Weights of a small mixture-of-experts language model, trained from scratch on English Wikipedia.
Experts: 8 experts in each of 14 layers, 160 tanh GELU neurons an expert, 2 picks a token, a softmax router.
Below are experts of layer 2 (counted from 0) of a mixture-of-experts language model. Rows are named router (the router's row for the expert), up (a neuron's input weights, with its number) and show model dimensions 0-63. Each number is 500 + 25 x the weight over its row's rms, rounded and kept within 0 to 999. Numbers have three digits each.
After each expert's rows: "gets" lists some tokens that make up at least twice as much of what it gets as of all text. This comes from a sample of Wikipedia text that the model never trained on. Tokens count by the router's weight.

# expert 2
router:473537508507452452492550508507518493514518486509495486563483503528490463505554492495534518506572439492512511503531521501481470487509489523535481553469493484539455500523482500496494492508464494
up0:517505515496483443507503455576495519511512504499496473500425528533487518458512502545496478453485546544492501515517492525519520471485499498500482490500506469478465454508492519532483531502533497
up1:497505508490533494498526463506528474511507521497478468511494510533497511512528511489525524454483480480522522496486470483490508527499486509509473486518481503502457505501506477454481488478443522
up2:519509452533496505480478511485500539472455462516523457501503532506526499521483526504494482544484538475459469497559497501491503473519484506485464531503532443489486545483569525535522506537462471
up3:488466474473499511498544512467571516477487507509485514533516503488523452468478491539474524489463469474527513516480492523484516495504488520508479518503490490573493498486489489507468506506495507
up4:518560470482514535517520500515474535479499508492494515517453474513488514515505505528449519496506496497514525475490503478517486527472470463525510508507564534478488465494464536509518497504528544
up5:537531507517432505521505516512489477499527506500451461489506434495452538484536465464508466504532483470534485485566489561534487469467508493529470484488456510500523494554507516497470511460513499
up6:493469499504486501509526494557470540479485488493467486516458505525529492477511455481483483528505486497507497485511485497498526485558538526535502527526496508507535526502476494513494532491553491
up7:498452523503491443517507493525488468579516540523528476526438499493519516513511494462518512516496484560497499508521493514517501503469465479494500503433486500503500502510511482529473471448512553
up8:465493531458482477468495494501495491506506478461483507513508492460484525517460500504491499538510479540488515524487460483478455481496514515517493475444473562540521524528498460486494478522482478
up9:517511493513509480477500495505463501455517528473475494479485519556501469509552492522496548522506517524541478496466473458488523474447467480501555484445495506494483553485515522487523489525505507
up10:501506504502510511499504538498469484507544486514474498495511509496499489531524464517483517479506482515520492466509545489470462543529419502556514548491528510493533520437512499546506516514503505
up11:514545489514496479494464509482528543476519492494544472502491473416528468524508502472510566525491500543536481506504464508523516497542540518501486504524486504532507429520538499529490495496536469
up12:515476526509495485462493507485498532498526513544534496481436517510499526533528489503530454502456475458525526493550530465465466519483508502497513511488465503468502526529478469502509437492473503
up13:500529507522456504456515482494524474510474469554464469496498539555485503473455543464450498487482509474448462466510455528526529463491476551519494492470488508549575517474456526483513492492470505
up14:475507478533494478493468506493541525484514516470511510515496539463472535511526508499535537500463522464487468459512544500463511527495525513512471525532483560504501491468499497467485516480529469
up15:495492511504534495507516461517535520512488487489499494494472536517528486554528532534487510464501522502467506528528496525471472544514518472537486488468490528474477514503524535474508503500484493
up16:514506507470485497513517504543520518467543504508475495513467493499479528480531503463496524490517507478529531487528523537496480486501507466484448486477473494525472490556477474478490501501440506
up17:513492503539545459455480467547494481496524470452494482529469512517459494546504489490500500564507501506473507492507498534493493511497487496546497505530478493530544527502482520482505475477487537
up18:530519476495508480491504521490464497532514526520514439483531511504472561489491480496525463493488525504506502476484519502532492526505442449491453478514534518508487478536486507474501462495521455
up19:472519543472511483510516486484512485505500515503521487508491485486538476493501492464545540427531494546462495486519481518470498502498512480545515484484470531510464546550479484522504517473474463
up20:474505498484507492518503483487505440462508515472538510544444493520490488471476473500485524480509496483501485506515511487532461516498549533537506513487512501501472526459481518484515510514464500
up21:494538502498564496523505505478466467477520455498531495558478524499517511504519473523474491553518527496509563483476496441527487551482507490530512510521518502512507472473501582500510483543483498
up22:480491537489486480561518541485473477489502506556505508470454522478488497515476508480532493522429496479500531519497494482518503478463461515500493475446505484518468522496448517475483483496519497
up23:551514497532474503519500501501470514556535523522498489505520502538500501489548501471502494505512507505500519519509560500496429548496492538515469513449499501535474523529481488464495488535478507
up24:509483465492507486428520527528479475501455468488473539493461522539515523502516492502498469518522506489442511520519493501554530474538486512501524484451461478464526500483514522506532506495490489
up25:504504472529517482502498483483524506516525509466491463488473451499489478496504491484518533516492524464465501488515455503503516497503476502479474500488509470489453501510479565517527488527510465
up26:529511466489512517550522491520523483518507512489487484494510517489513500532505538473510532508496541474442521491528541512510464549492434428471507529467516431527507495508463490497489560521486497
up27:499518486532442500490508518482460524484530505540473446488512467482524481531508468468477499492449518498485539481482522504466493521506491541484503483501514512521470498546495513496476484475486502
up28:536529555471496485471497507475474507484540503510470452509535506525498494461546494471467510493541501516480480505483509506492525528505513511510489537503453532488502540549492475494477495507491549
up29:495522516502486480504486504538508517525513501501516474504505510521563509516505517450516484492472470478501499488491488484449484447479489484500475509442480508510485485499487512482484493497496505
up30:503481497517496457485476484509493512484528545497499460516464490496495470510525453498494483484477524528478505507500502488542477470552489501532477520494490496473510506470441469521501515501453477
up31:459514510507487456464512452471476522526505491510461523517442478479470498552526471547464509486533498478517541477506495556499499552505523533498476534494521445522522450489488506489477516504473529
gets: " the", " of", " a", " The", "'s", " his"

# expert 1
router:506510494510483527487441469492472506479497484453533498504495499450498490537512505473500506522520611501471482483481457516478480513471491491534503451498568517490512535510522503480474502460530520
up31:497499485487508482482504476465483515514511464468528496568441454497496527509510506488492505503463456476473497466528492545527504490518507446485504522494540484515484531540500500475516507475480500
up32:540475517483478525475509452545532548543494464515493477488483483497514512477486489517488532510525458486508495530530454485522464519519463494529486457517489498463507508514464506490501468530483534
up33:513500557523491509478483517511523492486518473506537512500454520509523467467503521512537469505531565499482494495511497480502481527484511465468519483514507523498521555481499475495471509536473499
up34:460513507550551502510484490501517481504549485508543489480463493505514520508512503523518442540474508562520495480493463509506501558476467471484475494523574491496508508471472519483479526469527499
up35:456504445502521550520467482494490490490496503510549468478514498455474503523477540479529497513493465481510535452512489465464480482508516497472536472519500485508491529491505537522510502462472500
up36:446506503515514497484526511462543463522537528489514504483490478533509535500469464547539535520513506512488507520483491512535512509454490453531516467493482536462445502509458480500473501496550538
up37:460476474497492502475578517507441471514497513471481460504523458571522469490514519511573458483509491526501495476497543496507500469472479500534506528466447495485550571472535473513499492510514501
up38:513499482520465510535464500457512512502515481490483463485501527488500505488450516461504515519530512484475502485529562497535516539508512510544510494486493502472528552508502519469506474458496523
up39:481514483488523503432503535474464505513476495464529475491517489499552565501517527532519499513483477490556484508524492486521480526498496457490523496532496488496501524523525477516499495502497520
up40:519492454532518481519473528476532511509473520509525468495485491519435508512521491478537501560500518485493486519532471471542512470530510479463530495450505515507475527466479517524496487507487497
up41:507481468521525504479492517491487508506439461486487459468468517523497512500458495538483489531497531523481502444519484500537531485450481520477524495505465506487470492487544472482526529506532494
up42:449497487495510513492491523495527503499489524497536493455491497462491514532474460503492481491527449500480515478490468448507498515515501490503532487463490464520473502488508480461509511470467495
up43:508495483532454459556532432462472514497520481462475528514495486470517503447464486459506485488497498475474493454486502518479471553479491514514509508477537494470501513498510505502489538537526475
up44:504494466484497460527477519529533493475462513449475511474493456495526499503511510524476511514460458509492493504496473486538473516482493525534504508464475506508456504498476523500424506527480482
up45:494530466491517527523493517478524523528561533495488500495511515518490503494548492533517498518474532526500511470530544504499498484497444488463491537541485485502495524501549513510505519534543500
up46:512446540471490510456524517499521509513522501505516487540476546509526467522497488512452488496525515519448511535491522482489539486443522452490489492508470509493504474511473494491465519517580521
up47:532486519491528534509511530520513536527524489481497492494473543495480490510535478537532500486519473478480481484448512501541495506462514488486541534497550519494479494524468483482512464534493525
up48:463508489498518526546466487479527509484503510482515497511508522521474491493483509525522469486529465510467489480544497479464556472523466538526495539492492556523502518500506493531451504519503522
up49:486517455511501532520503487471483499505483515516487508469512480497533496546491523457487490534479506524463519515460505472552478524479506511524551506483527490496525557492472489489518512459496503
up50:477493478514533559506512483488500492475525510509526506519433546466521542535482488463457513465533519480481492497513517533510507534488505485514497536519491536508481498488477510480488513524498518
up51:462469468489482526531539465537472503482518495528491430526512527516431494503515507472500499491488527498504484475494480497476540481492482517515503525507502534467489509499495510483465459526524493
up52:492477447568505434526477486471474536488537482492514495490477483470465473518516501494461485550496491533575466533538488484519518508461496512524498494518492509532466500508516516494459474493504492
up53:521453441509513483490485530523481476556533495444499491494469515541488487496459507487485499506545508517481512424478489529512554502508488539506457496512501524480473512514475483483465467456476525
up54:508497457489506482467486517509530495525504486501537478522446499528467499463466506533498537504513480515502522515532519461499497487522525521489518533530468469506497522502496518499430453540508491
up55:454485484483494526492437501490520506525459507528500492487470508488521533547478505482451542519512550520550487519473518513516483474498479485564499477523482537511494534517528467503533501476516504
up56:530521505508475548527494511562507515509493502521492513481502491516531500537474506495515539527490506483565499503523459582485500503498498442515522455522515491512538493434490509501461544504518466
up57:469556517503538479472457474470483497499501479459563484500472440508539509498484506528544488510498534485513475479475499514523523500539477514515494472492470509489485485522471528483490492532512493
up58:448517537511500448554526513511494522494502501524509495508502461501506490501532474457526511507522501496495484440492510506512491501527462498479510496491513478519458536436463542501512471517460531
up59:514519488457530532482519482480469488516518506525515489536442510444447481505518448477513477510520523480531524498516491502486499501479538545474507488498497447482522503498494446515516499529517538
up60:469498478450444529483502535526467493513505502515487453511484477493494446480473505492520490517516486524486518513456496544508483541505496509493495499472550504498488503544510514475526473492496459
up61:497532510507472489497488520474500465479504485528511479497490513523496467502488520441497493485453464479509470514530454512528477511499527478528505495493538499520468526569529497520457518483492522
up62:486540527513501505464489474549469490506493536485520507504509488535489495470487512533484463502532537527515469493489471500495552505458492476491494504488472501517479495501437542491488497517517490
gets: " ", "20", "1", "0", "19", "2"

# expert 0
router:498514520493601514488475500481535480471491526467509510487524465501522531522496503510493508495471537519515541495522509475545482487509507448486472462514499460447531487489526492512495481505514517
up0:516476505497512504493457487506491539480518532567444492492485458463538515498504497503499518482510518492451531543479500453520538501504486483485473493520546515517511523495478506501489509530455495
up1:472540523412514549516484547472510511483504500479491509512515515458513514485495470471476505510482504488485490497517467492522468498488492510503511504513464500501506482494494516530484506486501515
up2:517504523491485508513444453456511481506482511476520517494498449453566489537539465459464509514487531483474492523485463495503500492519522502448459436503478526512515494493512519463443506520515541
up3:540547510503521481513501454499548493449518463504471488516445529520513497487487498509439521524536485520526483491503471480503474530529519504501499514542466509473535548490506521478519478491520471
up4:535490488476544500517497565540502503517471507509507458547461482477492469491503490486501517501500445508515504473507507498530486487484480475501500486523528490496532485515530462512520511472479492
up5:488496531521512503494442528550495534487448476474499501502484452519515488475444500483530490481460464518488482501462511517512504506564492500535530501481494503474508498538518490480480490524509505
up6:482491476485528531482504502458487511478503509448495519510481466487484499547505520526472486478481476508495552482501474518529504517544505508553492488530500484509483500444506420472523493480443473
up7:479508528531456507488487552470512493511503532501475494453448474492513478470543474518570464506489461493467526475513497479505515445501465472482510499487478472453476480514494510504566519514503531
up8:501480488503532496488443499529507467493504501505502523506462523484502468484513485535488526461507468570526468508494481461505515481521512511522492484551500512557508514458475516558493464486509491
up9:524483491483499451483492527496468495481534497475495561446507497479540516518455503490482507493496531535494470502465478499535495487500498476458477492481432510543525508476538497505503511516510504
up10:503469497476531526527557522506519503494497529486506537516458506521520488465483483526494523508551478488519492486508529494545484478543526512503521483461484527513536512549520432474535498551504510
up11:502511495549513509513518475488535503453548539503466492529495528474514453480487503536545511498536471512499579430534487516508523497481489521508525517557455493477496502521510504518484514488504505
up12:472517502460526504467505510471539478490500536503535508504453498493501520488436525529527472485537523467494544481540511513514474522527517477506494482488522528521501520490481511505478502497522486
up13:513493448531510496481455512468476515470464506479492475512454453491518562496509461548515523510498456493513484487522476548489501466490519497525551462449530492442489539487543523485499520468551526
up14:512531488496510518467540509464469449496498475462486490480471514472529460442511467495519471558524504482513510472471489489481481475537513505540508511546509461482501513475489495475495445503500503
up15:531455468524521479526489502505446497499506498545537525510481548547483535506490514508522542495476533519495439469520499515528487441526470516486503463531473479455510518490543508511462514492499515
up16:512487489524497477531498533530462504479451515521458481508490469473521510461483482542474478504506517494516493474507529495510466565576531548515514528524471548505473483510503515467527525460486483
up17:496504468550459507524469482470514504482486497504495500503479515509522503529484526443486501486454518514512503511481503507467542465495530489505502535515487522525446509456526487463461486482458533
up18:508513542468497488524509510544547506493457472512481511517510520499494503462507529498473486559506514467537523488481516524506480476488491490506521491472478491529529512450500474495489488509481512
up19:547480510459502496486514515477475523489514506538504503510511500509493532490472529468547520509487521494478500480485511553515546495472487491520471470493495513526513523481489489506505534528520470
up20:498490488504514524499457564499493504444549542486511456477505510486462501522507470495510428498476534544469491495512499490533500513533516451493495500508500514457457489465466526473518500482502477
up21:555542525535509496486505502491514471515549535454516536505443444526523487493493480535470520510542513517539492506567469493524478500509500477460494490504488497534509473521446487492486506493487486
up22:490525471474528477541478490468507455523540485488494453463492523501494529499516499464482525510467515493454489467524492448423497464473507485488479539488505510473429507492503543481445470510542452
up23:493488550521498542480516505441522512509518514495457497474496498495526537477521550489524524474489514554495461530520550470444459518497489523513477500488490492466526467458452481513502529526516447
up24:562493524488514506511464489479508525520521590554534541448478524466501502528507502487515503495496505568514483498485474471470473487496469503498496510489510502502481505512486487481519497521514534
up25:510514541479474458512484543507463494493454525493508465525495524567523526504510528506499484472498513534466485514519459486461482506561506512481491538483482473537529494479512521511510500502506526
up26:481515509495516463503512496534517511459452473455454485517478494475536511496545473506458531565484490529514474486508461470453494491464529459529513522502486516456491496498527435473488528489534460
up27:555508527519562497467499518552482562490500473492512512488506490522465516487458472481520484500500504521469540499508537473526506503476458462504488502495494507504507499478481477513547498507475506
up28:533501489494502539518506516520488490493498499546516506479494500544498445483507523483461514481541524489490518489514495460511526479522499516512514493500511505538564487483504499502544507533487478
up29:498480497512465485488510497540501491492487489530489505468461486497518511494530482491507508537499536478479493471494468514538503503448488488530538480500512501507466487494513481461480526471524520
up30:506510474500470502511464505473484495483503447487483505508523517455522524546469489491461506503488523525473474489509467557535522499529522510557493535511488514466468458519504506492487516536502461
up31:558477532486493488489506473509530529480495506542468512457492475487541510518462481520519478456527502525502546525472531470469499532511520500494489516520455504536549495498559489538478482521523522
gets: " in", "\n\n", "==", " at", ".\n\n", " on"

# expert 7
router:499481531490594537544543547524510511471528510462486516489456505538507516526493481504463460499519483503525455510530552517534480502497514473451535494521520444522497478480530501531479510486511469
up0:472462502503491492484536492523521542503550501476493493529488509507512469484485546484506470476540540528515527454501515492502451528511546469515568511491520558494526466495521496508515520542566487
up1:512522518524528543496491440548497487475522480464503483492504542486515506548507466475478505507522501513491507479472526535480496513518513464468447478524510537487540515492525484532493492471472483
up2:472511476466527492479535531507504476478497496509504485478494466494502467531521501456498456490414488489486515490529500514506492468473496513506489512492511526489480476524464517543514491486503494
up3:485504518509537454468508499489509499529564532520510495493486467471510504521521481479554530496467514490487523522510542484502502544549481480482509515537485502537454471485482512486541527511502502
up4:522489437496517538538511462468450500462514520559508468544495509501515480513516469483502480517496477502523474503505534487519516524517525493468488494494469457490483514520516471509517531491474491
up5:505491546549472508462462499490522521463494490478473531529458433524482442468486536553483498513507531451471513529505450452514473483481470524480552539465492498469524461480481482485554501513482500
up6:492491480495547487495532498507540511493494535496444519464503471527490482523486515498491486520415509492509488497518464499576460510516534509460461473535479523463490475504514506503556482518544467
up7:541502484463518508516544496501533474472500498479538459540473488501517502475530476485497476517513527495482542518530493504524516464474478545507517522467544485516527515493556483492546490516516485
up8:471529495540473499510499492513468571549489505482466516500483461531502505500453538490484469442486505531505507494504507466537484469495476496546520553497550500567492528491485527497486479490519514
up9:500463555485500489555483491479518490519497476488531453488536481518475522552480483475497490432486512518430504449526498517513491455500495479539481511483489491535478480495518492477523494525418495
up10:516546466486468484561508484494539499469547511484513499519491505499502483516489504479542504547514495509493469472545523525482495496507530462510538544514467462509494507524473514509513518482479496
up11:515475498482448512509525512521526510491529456503466491516490517512494425475481495518507473498534554471488525498470500506502535490521509545529482504491530488527511516554466456506504494480500508
up12:502517444484509494502508518481467586504501504500564458489505494477494506530460505521521492502485508497517491543516555522489519514471523502475485527491481484489493502567499466541483520497457550
up13:509514510525520511512525517518479529473493445488468488530426480516488475498509518487513560513539471497527512511474477509486492527516495552529532511538534470514508546487523480510475502509467450
up14:510481513478550497510496438485479514533516474477546521473489540515525500492489477484492492495511524508481469509478469500496429516482479496534482473490537470523519432501507543488500540508513520
up15:497519482511559529545487537516486489510531527517551500513525515514511522488438486482536460494517536511502507479535525520489505547559477498492510499506484526482468452494551496533459521463468481
up16:534474516480492509507508497504521477490493506453494473470502550512456514516497492457467476509510482523462525462466485489549527516474501511537530473491530544533482488511467501472433482541473505
up17:497485492451503516548531502510484464531499508507470445499528461518449528489497535496527511535515488497469543530516547523499459506532540495510505529481533475403523508529489467457512491523500504
up18:457480484547498489469482508492455523509492499489499513488474483537495515501496525502492545526530529538485461486520449496470522491559506456542513508520503561514502489507509498466510453521494525
up19:488506557499508497532489480521484487501488497478532477462456491513528493470477513485493490469459493526437514500541488481511490536494477498464502535487485488485463454487484498487510529472480509
up20:486481487477536519482493493513479495495475433474552471466422524475459470525478461459448488543537501498458470459491465484511564499493506492540518516509441513499509520453534514487503497459481528
up21:502506477493500490487459458482477552497535474508498494504474544540482509526497481485533450459459503525488487503474477507512508532547493465469521482507472486497491488501531477502490502507484464
up22:496459523551530500495501501537513489497505508455474484497509467500481509509521493502511476490476502509473517534474473457527539533512524486553506485529507523518466453540472480521465531487505461
up23:498532530479503492491489494451544464504488546503508513552476547490511527484505528464513478485491559516459500501489477503538469541474469518472471491471486481495506540526466488475508529503508524
up24:494507513492534469512432479548498512519488526518489487526470532467526483513500507538530485500497560486528474516571471521553498472513512492478462531509496528515461527531555487498502472501496529
up25:536487543514495555485496490500479493482441532488487482482478531518513454472460558453482494471500529516499490454444458501533493473471518506487482494495486469492560500517537469453499478526542503
up26:510464532496498489522463470534462469556456461486524455490498451492490501527497500507476502479473496472492507507533451532475465486454491513477514482500523474484507501468482512460514523450457529
up27:460483490519494492508501513491484489477515515516499455509515461541476506508497522480533462492489499470506501482473488507487485474493513517466501521468533480498529508540504462523489526480451536
up28:481457496482505491562475468500521487526514516499501515498513487483538498515488501514504454440502477484547485521542496523489526473465485492530479520539492476526506489514494527508495496503548504
up29:493536526474520467502487487529489515520475516507541458437516518509470502533504484491519505518494525492478490531481499511513505475459511519531526525536472481494460476478491503494508452480478496
up30:518502540487547488496524499525502513512540515529479513492441470519477481507477522491509457476517501513496497456496482508541506536466531476489478512503539478530490478517465483522460444492509458
up31:494456543513513504519530549546472474477498459534473511499562467509503506489490484501499522486520559530427486518490500507481541518501475528511477518511482529527511501531503482509488498530491505
gets: ",", ".", " was", ")", " is", ".\n\n"

# expert 3
router:511463490520477465485522477494527512517497507548488504479503531572511514463503505533497503494508531509501467503485469493519520486501490512500506532526478517505639505498493487521530507509527533
up31:511510495526503473503536480503481467510539463523512446512454512457482512519515466512463497514479521509501469495534499481530531503506497518565469531499464504475488525517478491498489490523463507
up32:466497454480529536461511482480469491523549491528502497488464498451521474467520483472514463461475512466509496482459520485512479496534534560515495486501512480510472523546474482517452497496500531
up33:525485494552447516483499519485507506499516526508529466475487447463499526538476499507493533491529514517472501486498429466525512519485447472546488488496504488518515505519506500476541516500469527
up34:511510535478536464529517502544524517506519503488501456522481466495478507502506526516537522508519548500519518489468503509499480460492501493488469474536477437518541481556481482521510485489516512
up35:525516480500490502474503461497479547478495493536502521502549504528539527501550527528502488513555493449507495506526513483480527520528482526505513482509486496520521524512509469498474543540516489
up36:483453517457445503468458488509514564495467517517484438512538473512450492491507452528486491506480459479506502491483492490476479457488523516502489502531510509506501549514492533492461532513500457
up37:534496535463479445451511474516526482521533512507464474542473537480481513462480511464503485496525524551475529486491524512467504509549454511490523479461500534459459489502496543521485466488508507
up38:479470524470499494467475472490486500511484501466536490526460462500465412512499521515527514504509482529512506479509472499539489520434471494544495500503472500530508499479484463480501527503482511
up39:514468497503480527489510473546481486561501513517508489496471515489444492521535484471515514507518524515533512518550497504510511524460500490508472462504482538550520484532504539547487480470465498
up40:512484548493494500508533459489524546529508478517497500493485504528512552476503495521501480490510547515488461512503477448484520487517480495471493528475481530470493482526491482476515473516513472
up41:486503473524466493477505500503505527529519585509485494531450467484475516464453516503480525465531469480526515484480509505531523495454438495508523538487509511499515516569474503485518519502480511
up42:480528485506519470498514516499524442518513486512499494482480507514511522515549506526483516484510480479479547506508529524492529496517541474496493507521495487492510504522520478465532506536476514
up43:501488513506517505490539518474507505507486494498512541546483470532504513492464485548515463491498478508525510505565471502525488521474484543527488542455493518521484546552463525509506486553463521
up44:515505521523513456509512488454505528479466560506515513515465507535543493525519522455528494511512539529495492449544490513531502468463509513528465538493536502515519513511514536486512498519530544
up45:462481478511482519466515524559474495477528519529481559514478499452463499499478525466494488501507517498512508500490475544522505510503492521468546490469479522514533492481516497520555498516493507
up46:530468480521482489527552467489452487530528510524502431494511527525476533548519453484486498524536496501497463489457538484523512493512516493446492504500491501522542513533459491524492475481495552
up47:528490533487482518534518493506489510524493519552501497482507447541466505505504469533510479511492510427478508521514473535548512523501477502484515475493494530501522460518455494509484495450531516
up48:511467491484490482521537524476497495507517527512471499519475484488515531503478482471505457540517487524525500484468477448505515557446577512516536474485501509511525476494508478477525512501475529
up49:514556539473492517515503463519509509522495512469481526497470498523494498499500498521473509462532546455446478510505548495495489534468477496479506503450465514503494511527557476470450555493466526
up50:466527512446477482500513507483519503525532515545480489501514502506460513529505518502505521529493467505471507512513518501478546456514492522483491512497507529447514492524467494487516518499534553
up51:490438506514547509472509497556459515523519519524555533479472499536519481522507503452492500546523501447446516493506493509562514485516439484499529506481520487505500535474458484535492540494515521
up52:477443505448461496475521481521469513491515515555514486474471526510474536507472487491482533488485528501517512482487493446505506529495486500475531509506507459519524535476484496524522496499494518
up53:489503491532497493505510484488510491487519528526470527520462493527507488491481463463531477535502473498485532515486480513490514515519446524523518484494483511504499478505472425511517516488510523
up54:521489509502503489501484547506525484474481502515510467500540499541477515472499507483475481463458503471469549532489529467490494526464500511487506502485491495497468531468505499513473480454504526
up55:486495480501464499517480447471463479445490450560495501525494515493519501491485500510493501493523513492491545529557505501503497542477536544471495526531512502468473476495479495466490447508521545
up56:482496464502493546496529501466485496481398449454531499478515469505507536512511502451504516500515509491482530496488488498540487516507503485512491522473530488535477476487498464513486470473517493
up57:464487497468462511561510481471501518512494509542524492475502539512494509482497480500503481539536502495460464537484497515477577535464488551493505484508477480498531545485504534482498471505525508
up58:471485526458502537502504496540529491513478510522499526501458501506491484536506496526496499536510504520517477508489525486455480473526538475492468498550486501495499554504491486452493498474514474
up59:501515471475505483571528547486500441489539477482473487513478471526492490517527474475471519474508475535507507483474482467533510494498481513520520469512482460489522538439528493477525501478488495
up60:490521491499482495498554516476482490490513492569490524513446518504520500471496506544504548535529470486548533486483462488475507577472477494500545473498484509497510466494474536481504489530501500
up61:503484496529520507487523530460516551501527503544504485472481479517551520489482465485498508468500487511498475494496516483484513519493522481498499495495481556501536492513529451491548508509518513
up62:517498496505453481471507539487516521481506498498485458523482474485463519516478479509472491492511508532508508528492522553543512444501522433521482470461483478546489519462456445490485500532489524
gets: " |", "-", "|", ";", "–", " |\n"

# expert 4
router:492522480487470502531479542509449511521495497518482481518519520456495481509478506497491511477427420517478521506487518508474532530525517512492480504505487499510455458478513500495478492485485468
up31:489492520493476471514494528511498498516562478492521461502488518501506505491470465471470463490466492502462544492504534485526514537529503476510512503504474524538468486507490522542519514500474480
up32:469531499557508478493504538489485513523498460508488487526465493517537497520503485510490479478534498520502495468491489506496549490505459479413457528530515457495488477503448497489545501517489509
up33:479489452534536517472483477517439526492534514504487481507456520488518520516476517504469542496471501532503541476494493501465479521492464497482443479518488485485490494462498465499496516551510514
up34:464525524500464480494499487458531502451482500492497436521520509520486481493439443487508492467495532505486475482500527498508497522532513493495519525473498481488527525503454532500460509521493508
up35:458513484479504531512463478510467521519544491503485494495518489476467477473495534479474502490511486518463491436502487466517514553449507521491467503454492513498471517513485498480462480492498476
up36:501481473496490549517535486505504512540511466508486514539475525561515457480484494514458472479481441493502474503507507517457531465499525501525496475500465486481529482500561420490486493492489476
up37:472470503502501503512522469465505532495547500542496519483458506485487527527514481517509470496515482524489513476483477512496508523465435475474520494524503567507488476439489477506541491475488486
up38:512478497486479478528476525489468554521468514491478467554539436467484506476500486471521501492498494475537517549522455547449548529472527475557443472495486514527506539502476468495522447501488479
up39:498492465521555513485455540514511531501509510487478519527516518522522561536454519490465509508524464514538525510488512499499510520494525503486485556514481456517460499555476486519494470484466495
up40:450508543478492503511503521543525501506552492487485504500513522548516513472485513463538481525482465521453496456503490502538511527480511556504481489483447507492519516521482490473473539455480496
up41:504514546503480525473500447509530485472518499522528488497491524551471506476505489466480479532516514494548510518510434477453498480490495524530548539483478456522489502495520501517503555472496502
up42:528474490517496504530494484467511539520541533507422514498497412483432530476478487513501490464490447499488502490461505517492518484479495500532501511465475501478523487482487493495487519440449513
up43:492501519536528525510492512515467496461541504574532507484527514475520522508543522489504456528455523454434547486465502471527482465464505485510519492492511476492489505532497495547470483499487475
up44:513520496483505524478474521517484505477512472486472465483535508461532515512546529522493494505464523500487543516462473495492518538516497475526532487476447480526538485524529491526495497524525494
up45:464462487499492496472458488468541558524484501573512514520510490479527509514531503519461556533503511446481524549469485464471487482494526488531503491518512474481483493494482535529462460462480513
up46:483474471530558447527486491492448543497495514520487511504476453499534523514506483469482478492510527504486492514504456461486488493539506523517507523495470496489494454519524417500512554527542501
up47:500515457451478458474487472507495518468487560480462466511516471501541506506478467466501515506540489525499490514474552462525501480470524511484524513500470510542482552499503500483536515520481530
up48:498523485513540514471505455452483532491520497505470529541512482483474496491497483462457520500506491524514473502521513509512517479492519514498499520493465515508470449516552512455481510504523476
up49:519544498462536491526535498526503485502516507533534509540527496491497514514485514442534497515516516522515537456475537501501491531510511514515511489521496452495444465518482488489507503494500494
up50:542500510506549517505480475506463502509503493491510520537509454479509466547511464552449484543521456506506505480491480513523510550529542497510490510467527485474454524513494512541528536476499468
up51:520483488570485507551496509504518529522533501526517498481491466482536528484540450500493488485471478478529513499476467492518513510547494508483481509551462482484523502443505492497493517517504477
up52:507496499447493499516500533545507499511516504501514484509459510490442506519509480503437508520507489501501478486525514495497551517525491516519507527487484508540459504497501472483516483515471515
up53:538482451496517494529505522472476483495539508504538521472497495450496501488514522502514466493506484553540539547506511520490513528514491458496488519525484499496466518490484503514518505498542448
up54:477513485511510516429508516470515487500450540533471537481482475473526493538478501543497517514447494531502496508511472513522488524497480496497483521471470493522517528495491500456504516499526488
up55:480496470486526482494505495445493537508475506502530486477528502480505502479514481517503449488516477504501541523481498495538531525494500490479471485516495525541477466482522478458491485522519483
up56:530477493478507515554507509480516528508544539507523467520509498481550459501492498463516530475461517503492542456471534501509526500457513462499533451455482506501465515487428513492517507462464499
up57:473536496484518460494517532502496517484521509481479519523489482474517532477472496534511515504496507517514464478499479502503476473477501466485523459560458551472454493524516493493518504548512500
up58:449479528506512541487502524483507506523473495483532473478462511443487507486436513509442512504481480520521536482523494508514538526512514507524513454492537520510461489491576486514534501512541547
up59:508499497502436512503513496528482512481524469513478504498471512485490503457557504509550536514487531551457489493532522497525545541539468465455505451455482494500525488517531490481456564490492505
up60:500517501501525456522484523467486514495526456538513483538514542491456492500477510545462552515497521489509537523496481464502524546495476486485538518483508486529539493510478467493538483481521503
up61:526495474503479510546480504512466500518505472515509512537478467525500505522468519492493504491486453483504496490499515504538513485492521497505467559492467507496522502494543517508487532474499518
up62:468516551511473476490498482507452502511523520515481460525504489516515504480501532442494498480474460526490460478502530518472490478483469522532510494479458501548526483491478496484471499488490458
gets: " (", " |\n", "\n", "ing", " =\n\n", "an"